python train.py --hidden_size=320 --router_score="sigmoid" --normalize_top_k=false --balance_loss=0.018 --shared_expert_gate=true --learning_rate=0.00104 --beta2=0.99 --max_steps=5074 --dataset="wikipedia_en"
Below are experts of layer 3 (counted from 0) of a mixture-of-experts language model. Rows are named up (a neuron's input weights, with its number) and show model dimensions 288-319. Each number is 128 + 32 x the weight over its row's rms, rounded and kept within 0 to 255. Numbers have three digits each.
Before each expert's rows: "mostly gets" lists some tokens that are sent to it at least half of the time. This comes from a sample of Wikipedia text that the model never trained on.

# expert 2
mostly gets: " won", " became", " released", " received", " announced", " used"
up0:132158109143126162205187095090088134153201107148164133105100173164140160117123084169137100132130
up1:111092149172160202201161158178077136172151169144179162160114140106099186151128133066134166113120
up2:133140160110169107187137135096097151156079171085121143087127093177098143120141079127167119161134
up3:102119138104079121104118155123156138111107126116165128104155173020146111134147088104098047177129
up4:082158155171131072150175106158118086095136190148114159098121102154055149115092131100107117133110
up5:103190119136151138163128170134128103100121123115119137101168149148083136050102122127156116109115
up6:084137136192110204176118188105155102110071152119126080170190148109091121161116090073129164210141
up7:074183101161143100138138184110149115107137119106148146094099117184117138132064144087170065170126
up8:171121062184117158145117119166107148103102183124170106146120103158082176126091123123194085066110
up9:179144080188071187085059062107130086147091131086138160115086138089180129151090135109139106053111
up10:172113106168152140118097131106125152182072145080141090105129129137133101147119071167184149161105
up11:112128100142084158108107163126121168184086109110090101175149104139117188160130187149129149162104
up12:165148167135139113161090115106132191089060057112099101143135108111123123123104126120142098143073
up13:131161096156124162130134175093190168222110169100140117092108186137143096117082113077168105078124
up14:134094142120064131109115111060132094156110120121115145141145172129145127129169103116156142135131
up15:086161112117113196091103136121097086144171104114085121162103111134158159169137127075092123144118
up16:103081105163145089185176094142120146161130177136088131091143134184056075156078062139131102127104
up17:136144189204129158140143103142149139092140130102136132130157174118106120140127145134056111084177
up18:121191127160039131097127143151129108137094134132149050070129114122102113115075137139091087138163
up19:141136112139119075170130147104092150041194101137150178110111099108184143100126053160084149182124
up20:161156158148151156125195129107105148109147146154101103095112152053154119090117154138123132090095
up21:116108172151140154168206103130101091151113171166093082089155149133060159210098168102098147106156
up22:115119149119094180159117080180135142131140177121138163126140065154113148164132118139176104177131
up23:050150096151094173128194120105081151145170127154189177082097152137137099161134099131129121152131
up24:144136118163087138151126154137107055100212161176149126110137097177103143146141170105107107152073
up25:142120068153102137137175135075141148118106129152137117134056167119160127141110099114158144155099
up26:149149128193109106151209135100117085147138149177132167135067135144085100114123105136071114140055
up27:114096184134136132154113147101131134130078137132093100203161131156108101153154158110133140177085
up28:102147130152156112165137166125091114129133163127151167148129140159122055144135176104088103185174
up29:116097059135066125149176134124121149092083114153127138116136092093103114132125109133112117152107
up30:157103088148109156114085119143149090135140079144071110167083187143169128119094183092137119105093
up31:153139100117116159085117153107125132085171146172098200155128120134178129183174117153135111198120
up32:091093127172102180167160147125154144153114108096113092103159117120178159112141158036153111134106
up33:104162101104075143155166161117165076139082156077124135082140093148105157032100081144140115115083
up34:121154084117133059049155118140187075117154170089096179066134129126137112166159117114144122061115
up35:061094101103118105132166137090146147092105152150133101150143167105107137121175099085142142145069
up36:104147169162133133153167082183081129153127162141115089156110086107049163196152159130124112068104
up37:088176083123092088138133182124104157123176114115122132161076108166106126196178184097148133133088
up38:117137090173114156161113076093164090081127126092119154118128096129178132110137152098117140167140
up39:090114158131102102214203095151148148087130148141065139096150118101088115068150075135113075119116
up40:155146152146165126181153157104186153151085216171080153093164135131098085175070117125143137160134
up41:095159126125114163128104179090154150119055146125102133167127088166099169117179156115137140121134
up42:155170128190094170169134110120098118075069117093194154097114133106153098065156117097116146165113
up43:124158151183160153255170134128150132117180219108109153142157188184090113138128100103111116102127
up44:133103128130149137148147151140127134201139080153165133122169107169137177120171163133173078137157
up45:141086148174115093169218113116103063090145147158071155060099109175095168150185070096133106151170
up46:094147113157132188140129172099106093164027135201176148125144109084167116071177108090132100165105
up47:138096137166092159154101112112139148095034150127103130122111132118129148050099112118133129090143
up48:069161079187094151107249148089099137110196178173131159109113144163109112155130127141126154144116
up49:079105150137176067149192134067170107145130130111101148073095141113129104076123071148139111139143
up50:123081132125141099160140112140151053138144169074166079132168123130115153048157105090153093128105
up51:106120109142094111122149136079094146138109109153100097103137159100117110047181082132123096106132
up52:115124131127130147112150140164146083094141153156097090128127152197091167110181173062120188146099
up53:144166145109124107158157127163071128088157112166146140131102139149101124060109109155092108115154
up54:075149077135119149091207186096117156098166162159155165096079114129063124094108088167116069199068
up55:118173129163091151096169158157130139135098137157109137104148165161117158114145177173159106118104
up56:095147088122067123133141078104167134104217137092138117062099154106152109150172110127101122125121
up57:112115167128111127172115082153131156135070096147120131162118087117127147095184116080109090153144
up58:088146129167163137116193100145078114081148164158089103114095116104116156116143148172095087144074

# expert 3
mostly gets: " after", " within", " After", " between", " For", " Gar"
up0:084138143140082147177112145174093199092141112100086172125093141118100182143112104135106142203139
up1:069137159146149114150140203091107098100101118126109123186126172112085135162150186095110176219149
up2:093127121162155183074071136142123196116119164129161136125095084083146162117133157130118158173133
up3:098112193118128135115093060119109130134129125196115067161127139104163139120180158137177108137151
up4:109176079113101112167165206149104106114124138137096140120088165102109107147141088139114104203124
up5:135106182129076090148111149163097151148124188167117107034099142180129143134201137133176115238129
up6:085097159143153193141135068121161115078164075088103139133088125133127139136115111142061158134105
up7:165125143207170131157096119128147075169156138143190105141107173124106157121186131136139162170143
up8:103171119161172159143141125100125123164095140113097112166033161099143153142173138132161136076100
up9:141091174138186116156103088149161108093105111088118072173150138162144125135157048124136107089122
up10:057166085113025103126112152142095097138144152152166099117126141133148099131123154137139127191113
up11:103042134144152149115142135101117150130165131153199130144109138116216145116181104109123086166112
up12:077117170120108130132088097074122094110148141160114184134125155112156082095112076113127178199113
up13:089144105142112123159122204124110146165122125138073153082099146117119146140158098132128153112113
up14:100194129111146147147092091102108178106099142090166075121119144162090123124166059102135113179137
up15:099099140133091178101159150148102141133142165145130165123022199120091152129063138104102086168072
up16:094060151129113174154104191135150126111133088166159137109061085165109133081175118145141071150207
up17:127101157158154142139109174048102113145136137113120144172102160138136089108152117114111169119149
up18:127108082147162213141128128091092120170097117133153119140064146229104144100136156145161085143129
up19:087202155158116129185099156143085130074088132138127149114137121119130121178162131124046157100121
up20:059145175140053093167103105085116161111180159097149170084091118139081161108082112144139126118087
up21:075133127143123174145101209122140072095105166156122168132104171110117103160173128109100189090127
up22:149103110122073182116174137116100118085090130141126117158132124144179137133149133137191030155109
up23:105118116164166193115197085131136118128125151074163141108143140157129175167176142118098108135126
up24:074165124146079152128146101057134147106155129197198118122098162104115140160209110100159140172154
up25:116095134140159126083142169132097109037158198106130108145085130134103122148144100147086113142114
up26:151188156174160123135090147093111120093132124168153197141157142132086154151140113132065156169104
up27:093122179115058121144103147078128073077089145088135110151109160164138128166119139117170139170079
up28:084169122143125152199169182136132129085156090137077166092093157171174118097089193083132138118133
up29:098168139178097145187122138151110082152156128104143148102114092107120114140088178134094160117101
up30:113094111118106115105149104139160146144108125155101106066145146149158136122178127125115178130140
up31:090140125162134189155143108108166110084155094157116129151122103119165140115153131119161137137146
up32:099123140136146203184113114123105135150137132109129135095151131143098132092157151112061119183145
up33:114109131127103204107173128089142115152138101127115091144117154143133131118114109153112084124169
up34:122131144131144168183122174135105156086108141116106141143121123149134147118139126089110077130152
up35:088100177162152104131136169114162092178118097134101110193136165075095139167155154130053159163117
up36:148161124136127083123112167104063135171102120152091179161157159138163154128131106114080134100155
up37:073234123104131133141107113147110117142165170151156147144130146105099111099143082164140165136168
up38:118122149160131153106132181087122105070145137125134118156152142106074185142141160108112118168073
up39:124126115101109135142137126092079124094129127100075105049138131141213145174188101112142162138185
up40:145118107112144067131163172070087144125099133165144166104133138055132143110184099080107122125114
up41:079132156141168133164219171133085087109105086149115140106078110087125072163162137144097121137145
up42:110146140192145153111167171078122123157118162144129143088150219180124153163154159132075194102150
up43:065073109154105165105132144071121147125132151188113183100090191124102127120155125103161150130078
up44:111213157111112099138146117179132143100136133150103111124131183118160088119097144139113121117166
up45:167127136095093125112161140163119193108104127142142124137143132089133099122112133111141152116116
up46:110160151183122125078107170122102064124106104184072167140136168156147114103137117102151206130158
up47:112139065141149178091174192089143116181134123157154159146053169231166212153152168099153158147096
up48:053162086145148178161176132058106099111130124209158149120098154176090132089136114144095163196110
up49:121113080129117135167227123105113078135179096103103097083136138168130133086090108136107084156157
up50:114081154138123173088158051113121138064187119101134112128103123121108121122122078143117116213115
up51:129106149147167165157124060106121040146098135133089154134113131139135146160191161125203136134128
up52:108161131117132116183146120154093065134115121066146157147150141127061096100195079146011150119191
up53:106115073112127120098149124050143142134163125139148146143118111108138129127150113121132141157132
up54:137157110125177173167080136085149104163106139137140166171141119146145137127147131155151117110130
up55:110155103128147114152178188123121093100154198124009156140181136076145159115126152139076181133122
up56:156139124138174181160115125193107164147123181151123106088117139105187116149144204108104110157116
up57:092098101148132122143183151129128159081086104137169135116116148161116123136145115146162140155145
up58:127101123087117065124192146055083127130096158119106134162115189093116235128152179080159185180132

# expert 0
mostly gets: " Mac", " %", " ±", " mi", " •", " ."
up0:072165101128108166144142217108121154107153096113091149071070144147140065147095151115119205110151
up1:128130130138158143134149194137167122186096143133115098125106137104101099080117137121098137145077
up2:101136107132148127108095089072137150131131144112068141173171103165141125054144076120136168137067
up3:134140111167136091097112104129103117132123120069121102157079171184071162148173091164131150106101
up4:055090092140123089149145105146144146106173122097180087106119147123120101144116139086165110172097
up5:070165115127090175144124187138111135086151150178106187131080114154124137129185125107139166133175
up6:121128100125095095103169087105092148079111112157117088144112124094100110105162128096139157148160
up7:144155098124154123117106137154153136137093160148150103100134156122144071121249097113140151131117
up8:133113068141122133115163142124152080076113113100104130124113184139116145094123137138158196083082
up9:116152088155091181139162108140116148081102157095177176138158161068135136149146132079194151097200
up10:124047143136110155164152092144169107123145109100173062113122145141124159115131102130163101109100
up11:088084080119137150103153132112136099157110166124128129160120110145115107151153108093166146180128
up12:153160073119089097129166133058124104145134126075170113112120106114108116162124103063153097136111
up13:125187096128077103129200118134139136099117140102125121171097113095117157113165163088134118083081
up14:113109138160141115152191135097122101111126198148136119127145098163120187125152077110134147143137
up15:114143120100115147138188130137101107124140132143167175124151132126102142163084054099138100154092
up16:139105125126125085167188133073172133127096153069136141151128121136103081179138126096155149110105
up17:123048121125170130146181135119157150130139137085205169157098115153159099170117088098155167131055
up18:117187152123135137129123191076109111104170139190165191111179149129124194175181122108090164131121
up19:122147106146097137135117093134137098141156161096098221128108149080127062087132130069115113158079
up20:108090162133099129167079161112110159136146142103131157151069141157095163151121113090092154149091
up21:141099167137182145168192149121063074114123114171149162128143135135110136159164120110117147121173
up22:099144101108166122145136151087167129100100152092126165083062135086215158121181142133134145124144
up23:082128145127103149195149182129159124150161142102167144091100139131169143152097130086098128155139
up24:062124096155139104131181150078086176157129185142134149141074116142128141142145094134160168083172
up25:067083181134158167146105119125182120135117151127140047161167110132137150141155109065098082164068
up26:117087144161117141107169111111155123091065147106165113148044116084090118110110099133162153122151
up27:131168121128097134133162141119173137112133102075083190108099138138188179165164127094117146079165
up28:123115150110139160143187123127142111144127128144145149139107110134121133123180129094152099156126
up29:096125149170128100144140079123125169110135163159155110174100134144124119123123117125181154136153
up30:108185129142123143102181160076124135172109199123118190150144151079131165092160137129149110143145
up31:153114144111106126113183094099149087065127148147124182128133205078071155129149093092089129126141
up32:112144149169117143176168133153131169077137174116067140115139106180085182155121084110112090152161
up33:063098069121139145125146169139143116090121160110165148138130127121141124118157123156105134188101
up34:091146119126174101161158124080138158113133148155058071115121116139156096142142137128133108158066
up35:123103122136121173091110099060132144115150164118159127186105169170082147114138137076143140114128
up36:069099109128072141104112162061109121142128144115218131102148150126147127100171122157101111217140
up37:083171124156153168109145122021169123124111171073125145183116101127111165167241161058122110106107
up38:154149115184143115187123141086118093114112130085138075110100113100086120133113125095057147116097
up39:097089141132113152099104096083139103157102165149147146113098152121126134147169122057122091176151
up40:119120106122107067135135120077127093099101103087184084104088136096214105101141113099167082174125
up41:089105136124083154134152169089120129130136168117190201121121143113124126144104100088168100199142
up42:103117144171138091144101128131179071137137121131119095117106121142093142088117114136134061129111
up43:134202132151041123196135132132126074159131119176154107175131196100171153170115120110139079167129
up44:071101130148140148153135109110154140113123159123205171128104162163108122131149135049101073182131
up45:116080156135148096048175080059165147164114132071181111107131149083130068120171144120132107129168
up46:116135149129158084089112099095148095136128155148147125133130157162101174091129149139094183067124
up47:061228114144123139166138140109205126064129183173130168181119118151155133116119165146141147166161
up48:122150141134125136163173189118151061206162117203068113116123109135133157114093114151076164161128
up49:133144123156129109118189107120162137127107147131096101148106181170117148106128148127149173144170
up50:134045176134069115173180148146174100165163129188139065143156150110105115129115147154077140147132
up51:104137116184131131188141186111170076139117140153111120187162135087125139079184095151099147159128
up52:089119166086186112087180152171118120091100187072104160102161175143142104097140105133122114168175
up53:138108092134085148126062146064121096110081129130126134114117157127143119166144116090115141135086
up54:105115128120104132154169161089165131159142135214129152129097139119120205128150137092094086116099
up55:153215100128143121186216109105123072129162178106084147133152144137112123160163079130150141173094
up56:092074217159145110107131104119119130156087119149096090081093144136123104143104145122154058206126
up57:109097146140137160133137114120101138126109132100134142127180121161113170091092139157145145202034
up58:104097101131101158123117120088138088138117143081170178140124154089143127119107141132181095119075

# expert 4
mostly gets: " Park", " Army", " Smith", " Racing", " River", " Brown"
up0:124119122164115122130197126076106109123159174090102094112117160137124120103161124107092033135108
up1:104111115112115165206155114110119125176175164119084156125131191142144128124131175121136168086112
up2:079124101193108125108131101141094080145106175124087124155121138151153161136077108122127136117166
up3:151151092084115088105148096126111141093060128192165216131109175165102152125145030157111173100086
up4:059163096095103162147161206093140165112182128108141204110104201151144159084076060125088170144096
up5:136127144130102155122126127071144108086112143139161077097121098136162170077142075098176115143120
up6:144128148194118168141123141187105114066144101159159153162088173106089103190147154106076134132118
up7:135169101136115109137128144099122191085110176113110149140131103160141165121119103053058118122075
up8:117180086184112105198121123130135093126134121126168137117120106084076125082164131213119137132099
up9:133158097141127062108157134092095129127135091093125151156128104176139169148175122155141116188083
up10:114111156137171129139137136119138120178119082144130100091125091145102105125165081108093137170170
up11:072134110098107102171146144151068142122134099180166115089124119115127125130127122146112098069186
up12:112122141114087125129137150135169118097153065093149130110107125124102197108120152093083130079098
up13:152105069159140171129129158117107152118085154173135079153118104069154138089116103164130136096169
up14:126101169124110126145093127158098185102115172128212184101100117134118134103100120089072134110159
up15:136119102148114125141166127127094097127147117160169123107084118135127138146113121171170170081101
up16:096168088119128147172156147063155135133154098132137139121140131156117118153135096064116149135115
up17:059176129125117185127165112085152160100146113076139119157138130080138165097148058175134153183115
up18:131148103171129107131109118040100061135132134117141130097152117158130111088135108137160153189137
up19:128163093105137126152137178089100091143068109122163144113085136149089105089128113121068139086125
up20:145117121160107127180169097132142072161126129106143081106153162147124184082124139096143104112117
up21:178149139161078154156116151079111174143115109146155113127140127108122156166128118118082081084152
up22:092136083117190117158163077110092125126103104114142122180139104108045147167101133124165121114092
up23:162168108126146110171150180115168107080101210160173103105103141132109068142116074127123132139059
up24:108159184166131107195131117097183111140138106128141107128156171114146147128075172176131159093098
up25:069151103149119129087155197131068057178136124158111164141097180123180140128104156189161125155188
up26:085079138110090139109154076174097128123149130145103157094153122130144202187137135113163143135143
up27:122165091175106122165125082155109111048114100144165112122094169054126109144113096150188095089114
up28:097117144112112119142133160124123099150082148119108153125124128130128143159122118174206129109130
up29:101131191183159160081162114155111155157155140113104164173126062156156137136129148170142178164135
up30:134095166130152123163149147083112160163121134107152150085119180143053122101127050145119143099189
up31:153147125150073065140157108070130112055136081151128146124128098114081128150097081099188088104098
up32:068178082170115164115164127195138167160133158194160197098109102134142115134173131138156109080112
up33:071154153175132160106111156074158133121146177116134117134103095155163168122095107110098131082122
up34:139182142190152087187084137126129137105141144155118127152130123139133131147131100117087071100093
up35:137118157101118204137112141156138134152159094077103108184132106123147202096132214094131057135106
up36:103142105136120172124126123060110111102112173180205140134130159107150112097171089182201127131135
up37:151129106148092122173143157148085153150122093134119144119076135129157090123128147064183136102148
up38:110101140126123125108150129110140091161121143090118112082157166164093152137162119093171103064116
up39:068183132155113136167141164165114145116166166150116185117119166125171096138104109133100125132113
up40:091150090163089148135055137155091122117145134151140166111056147088084110184141121139145166106118
up41:068158088130083122147146167145139175098083083094149122127137127091123184116153106107092131109072
up42:137118077186072114107136113111122112197081102089179093119139128150117083059147111127141025135133
up43:089143156130131105162157117180074119187152167130116153091089088077128138162147181107134141165102
up44:101125152161122161146130098090105100094139227127113160100108145135150073091118140079114115098130
up45:115148096119156140095111101137111106120185120155163073164114136163147121107113149198191146100141
up46:123118129154100187127148145098136158134126128109161182135138157132135141151123081109165156077151
up47:154125140126066153159151111193128177111066125138134160113055130121132153116074122121141172114089
up48:131136091128136148181171150159103107143091096099152147100162139135106183110147133108142121066111
up49:130127125127176121099196130199128108107155132161097169116082168170133206102125132176195163180096
up50:067160120071145128142145167098129110121115118113117202112086133134146179133118123184148119167153
up51:144130120150148183162073163096162144125112086112106155140110123183089155127120139154104137091094
up52:099130094160148095143148197105122130124159148128153194112133173127146137141177130061065165151091
up53:061140111143122120145126196140182158102183147145149190115112171102129114132161132067073179161091
up54:140142138138147100172150110112102106108144126173136153144155139152145150122150049140171110155105
up55:142110102101101166126165136134079131166095085132190164137098162134141154170133169120119066110124
up56:101107089129136104081139131119178076153082142109092166131144134068146112137115153180139115043158
up57:151155093155113099119146133113090117114095101103122133121128146103122113111089038101159123126105
up58:068108124146164108126183166149202082099156162094092170098138124091130133062092145155117083137131

# expert 1
mostly gets: " Born", " It", " because", " History", "”", " that"
up0:101180144189155115122147092070146083122114093124153110148107164074063140111146120101068153150092
up1:105196083108098081137123150083096161112113098126119119102121085130139161087111074121090146120149
up2:128136134109130112106142187099096099152141115089147236147121116130098145086143125129181160149179
up3:088146172148140126104130048061150108158164153185157106165138176147068118137146120094109114146119
up4:142237128093103163144116149122125056149120109112149143092115113120096068147230096107115135100109
up5:153094118154101111149123084064098084068085107140117137157149190082150139112118171128082106109113
up6:108128136113113118222091171127097121109126130161121108051126110140107128143171184128114043134108
up7:120116175136092119169109143091143130113127070125105112089068116102131114144108146109082112173142
up8:115200098181111136175165119097101087167161128132107145091090108147061113122108073103149172138177
up9:100121155132147140157111142142131140073104125111085088142099141125098130106058168144092085148103
up10:123173137135161081150168147145121109158028127156092132126137115123150038096190114089095136109124
up11:065131125145146141201104134137146107105151084115209145106083164144070126090163157146108132116144
up12:131084133178077163128130118076134110118051132116195128127132117092159135110123095087128091117127
up13:106155125126109115153220125136124086148156153111134149172095149140127089073136110140135173162143
up14:134114128158110146151156138118167116082116136150151203118109099144144130139143121138136084119090
up15:093174116126128175210129118107121133125157113171087165125065158148149082111131093101155106172122
up16:097060149179093145107154131089102115023152124127137127077097157069104119146168162115087151111120
up17:155150056157111131186175186104134067137134091099153182158123181095104136084166059104110125119126
up18:139041172143135111127157118096104135115220162166214178115178173129156160134126139121147117156114
up19:137106077156154138117145195090127122123099136210131137152110159143164091087123142076132180151070
up20:112147148175101130108196130075102102137064151155104143138090146110123159154141093111186156148138
up21:121110183126163171160154125113120102133149106045148152123143160113190098119097119128145099145136
up22:161132093144179162128110100137166113078127070153109142125057142119118112092099124155090149076177
up23:110198169142119114193177153135166126083180099095149173100166108123121153111119112112083157152117
up24:110099208161076120091146132097091112115088147139080218141077168111090097134155143119085157118122
up25:087149153140008127110210092069075097133120148157097168162079121139132101125091141117179130161127
up26:079110117135143126147152108120149135112142102116172131152201136068149098102161062125087139148168
up27:084200090123101176210129113163122103144130119140139153080102165141137181127203056097114142162131
up28:136161157117107092129183104131128106138177108102162184164127127145079118049127123136157170179196
up29:123160167125155134118111114029195104141174101182106149184041179140089150141143092097074106134106
up30:121089138167096153110191117092158096098136151177137181152083142135133140144129143137188067105122
up31:163109102097076154171118167130122164109140131170146114127108142158140132114181048119069125121136
up32:056197079116081138205160116183082153089171182135110145026055093170098142085092130119098136113151
up33:104091114114100126155192198088085144192143177155171206120130198125146074094084144126091156139111
up34:135088139146132140140134124096082161100139137104190139096131147127137090121225104107148075190156
up35:101156115133123149141183178161169166124121140113121178075125143124121147135171134070149074200183
up36:123065121092137127109172167104148110078091118165154141111140173105186150117149139123197120155076
up37:087096107137134163126152174148121177112158113131143148092111088135143103107134159118116198149146
up38:091143129123114135136125115090123081101108113078160184111190129095139124121172166099055174188169
up39:141201113091107156226137145157143121109161127145139139078118103118130110119098115138067152157107
up40:097129089168157104091170093088079084111067142107080150163107181143092099135161114131152111161111
up41:106099143119125113185135140160080145114130152112162157107112115132126087125152083095145112168140
up42:135182146144147113128139127090148089109110153137097149142083175138107061077207044096139195151119
up43:140132095175138151138057180123084116136119185081086075104173182098155116122144137144132067130132
up44:082105165142139102113131068106152123076111159118121147160107123071127132117162129101099113146140
up45:112139120149139137104160163099111068190201133194099142098063160094118106110109127122116060168131
up46:114125063139084164204124138133148098165120049163179118071172132152091111099198077138117143136195
up47:135125086157099108100138162098122118135017126109161112065095139123135151149174109138167078141081
up48:063118176157165102166174139095142106116127112128079114136102129152082098164183149136127172123118
up49:111159103172113164192127117070096130068126149162116141142128133121157158107158190118111139167156
up50:109112108119101125153093170153137135141122120085181094090061117143071139136140108138087111182100
up51:068166186136163108203177125130096101168202136029125156105118178161107070059095125142115112191194
up52:083123152134097167217075104149162088132092075097110197101177191102129119114143089118094130197208
up53:117143117123129124220185154150104150111166152152122133075128095145112157103170077095107148160136
up54:082150088144132152156177187165144130131111098104132139121099138136154116143173057136142142101156
up55:119101161147101134148157191119141174110126167148188144138072181128136163144084138120130114115078
up56:180111185189108136081132125103139165077087110100175145116147145101146136158141135134055088148123
up57:145153098122110128158119164103149096119148136145109168168154099117139110117097063108114192168101
up58:087110149156115096115183114031117085173171160131114157107080152131160148141129087094136221117136

# expert 5
mostly gets: " an", " a", " Ed", "ild", " expl", " Apps"
up0:097086156114113140096154084086112074125122114140105139123121115097109112085201125122159102188124
up1:095138119152098155132168151117179120065103099141168125117139076148088182107111091108151098163129
up2:090116139152123136125118113134135112104116112134104092094110204078153087101119193196090152153163
up3:096124103132122188132137109076154103155117081114128084113128138108137115134144091145143099204176
up4:124103114161129136138136146117129104117099095129121124125082135106151148089167098184058117136167
up5:116138120151121190111132124103116035117137144145102177107087156175100182116150135135122095141178
up6:057148150154098124097129146129068137110142134156118079091085111102090111077138143114120111202122
up7:151081149136121139131117173152152069087161146126120144092117188154112177096106140121128096154196
up8:109116124165083159080166136152126134124162155116148113122145132132112154150169096184117097156182
up9:123113065139155150116164135117172078166112137162119095120157112099161145146164130110094170149132
up10:114128094140114149146181177142121122078093128159176093168068121110111115127132139160122085128162
up11:095170123095156142132132076105060109105182191132122126077108115113112156089107121097133121180169
up12:096122077126174160129155129120128197160148122081089120115035145157114133129130103159125124135121
up13:109155083096019179140154147105099111172117122189136151077083130172166071113124109112131105160089
up14:166118112141100140110170144155156121121139094118143106064099089152130114095113132101060125177078
up15:112157107216114079097124119056108157119134152167134158147147184083137161184167136136125151094111
up16:176115110162102179122082184146119117127119150119125114107109138152159099169172120099069117155110
up17:123195068173113115163154065126129129085157180153121140160141155095143188094136071099142140153162
up18:169114129134117109140170092100128116132108095122127145113147080132129101125054170155169131154154
up19:101107111141119145153137074125163097136130207172088157109117197089135116172168122123154116072060
up20:123114121104191128106130122089175085076147142141145172172183191148129163112181078133117169121118
up21:125126160098125168118143173063136123147098078158168119107137143151096195113124065105087116146111
up22:110159115109093092098109132110088166136203194138139148146105160119138101144135103143136096137129
up23:111133072138205160204152115072104111096130135073126135154138154167097108097058086173118161165072
up24:151100123159128112114184139116112142176158167107147128111106151099124168140176113134123167154137
up25:130074094141132186137157072132066145190130154104128099131129166086155119143091138145149033138109
up26:110081131110109097122168133138105129151107141132118110126129156128137137101189068106124121125117
up27:163087128124122125147189084112103141123122132103144121114143116092122124168112148109125108133156
up28:093159088180179119129180153120145111126141187157106128092161162158072107135204103111122165139147
up29:109066199170147083150187118153085034157101092078156116168090113148153163105162105163165149137119
up30:129135133083145108137167088115153095096102173138115126104129176094145169056149142137180169115076
up31:090158100104103101118135143118110120123177132165121135097126172117088113123154126112090110098134
up32:100113071135190130120134078114163148162113084099089085131145151125162109137152101068111161186119
up33:119181142191129130107175112070169117137142137178117107140115153126103143095185169100045145087130
up34:051123075122101175158159161121156104167162104130155154063092150136121112101107055122049092192140
up35:137158130137148131060131160066139169145073125153149116075086136100141152155062183112087111085099
up36:114134138177146136112208101117135152123189148187128105094108141171118109156117114125096153131110
up37:151102173137115102139179061066187099117133183124091095137171091097122123065138138144148090179139
up38:111118138104092147150132086162185100093139144116124149173085113096127116121116166107106135117102
up39:125152140139088151107117105087177148151157175166092140126156182142102159070144121076162080130176
up40:070123133161084115101135114106112089137146157108114094173137125123137129112155106142142193122098
up41:102116100121185142128172131139130127142115141128121112136099175085157175128179111106192115129072
up42:102128141148147120091153148062130049122134162132097139105095127122106129174190162084108110089129
up43:112159098166127116159117139113133118146072168168154189130124145141096095104126162119153134132061
up44:121147143110143104123148089113048135144105150076106117099133114150156136078117084146117132170183
up45:078173113144088223131108135143165107133135086092175114126168132128121120133068161084115126138152
up46:134134085082120115149140054066197094080169155166146150150153178127113137129206089128138139116184
up47:146102146159116141137155139145120157084126125124139115072168209141098119116173191100078095155102
up48:076127082137170139200136143084078044137089188181162109162122088138139144100157130121115107152133
up49:085107092149127143166177196150077129181127074144183104077135134126138092113125137070139106146084
up50:134130155109074114129085130127137148131105129071148092144130123151200131072150067176144144122144
up51:132117115160178133103103130114166116103172192065192132120110142170124167108175135094077121154167
up52:109094178145098128140084105140123112112147180106152124121082154116099156163115140106087106113106
up53:098116123152095149114173117027137091096148156151183087097098143154090160179102079140143034193134
up54:081113089127106159165140157154101132153119155125149148109054127127170109105186083109139098112114
up55:081170097200123126178121180127176084153105158106164103060157070112084136115187117066170092124103
up56:133109208108121085135173117089120129125094141147158133147121145158137106101119132112127132177130
up57:129192043120156138118152139155143120100101179155146086139079146111184110179170162092096125104166
up58:107128121071154118111123137124184099122148133086125106197096144122136196096141145121121127094120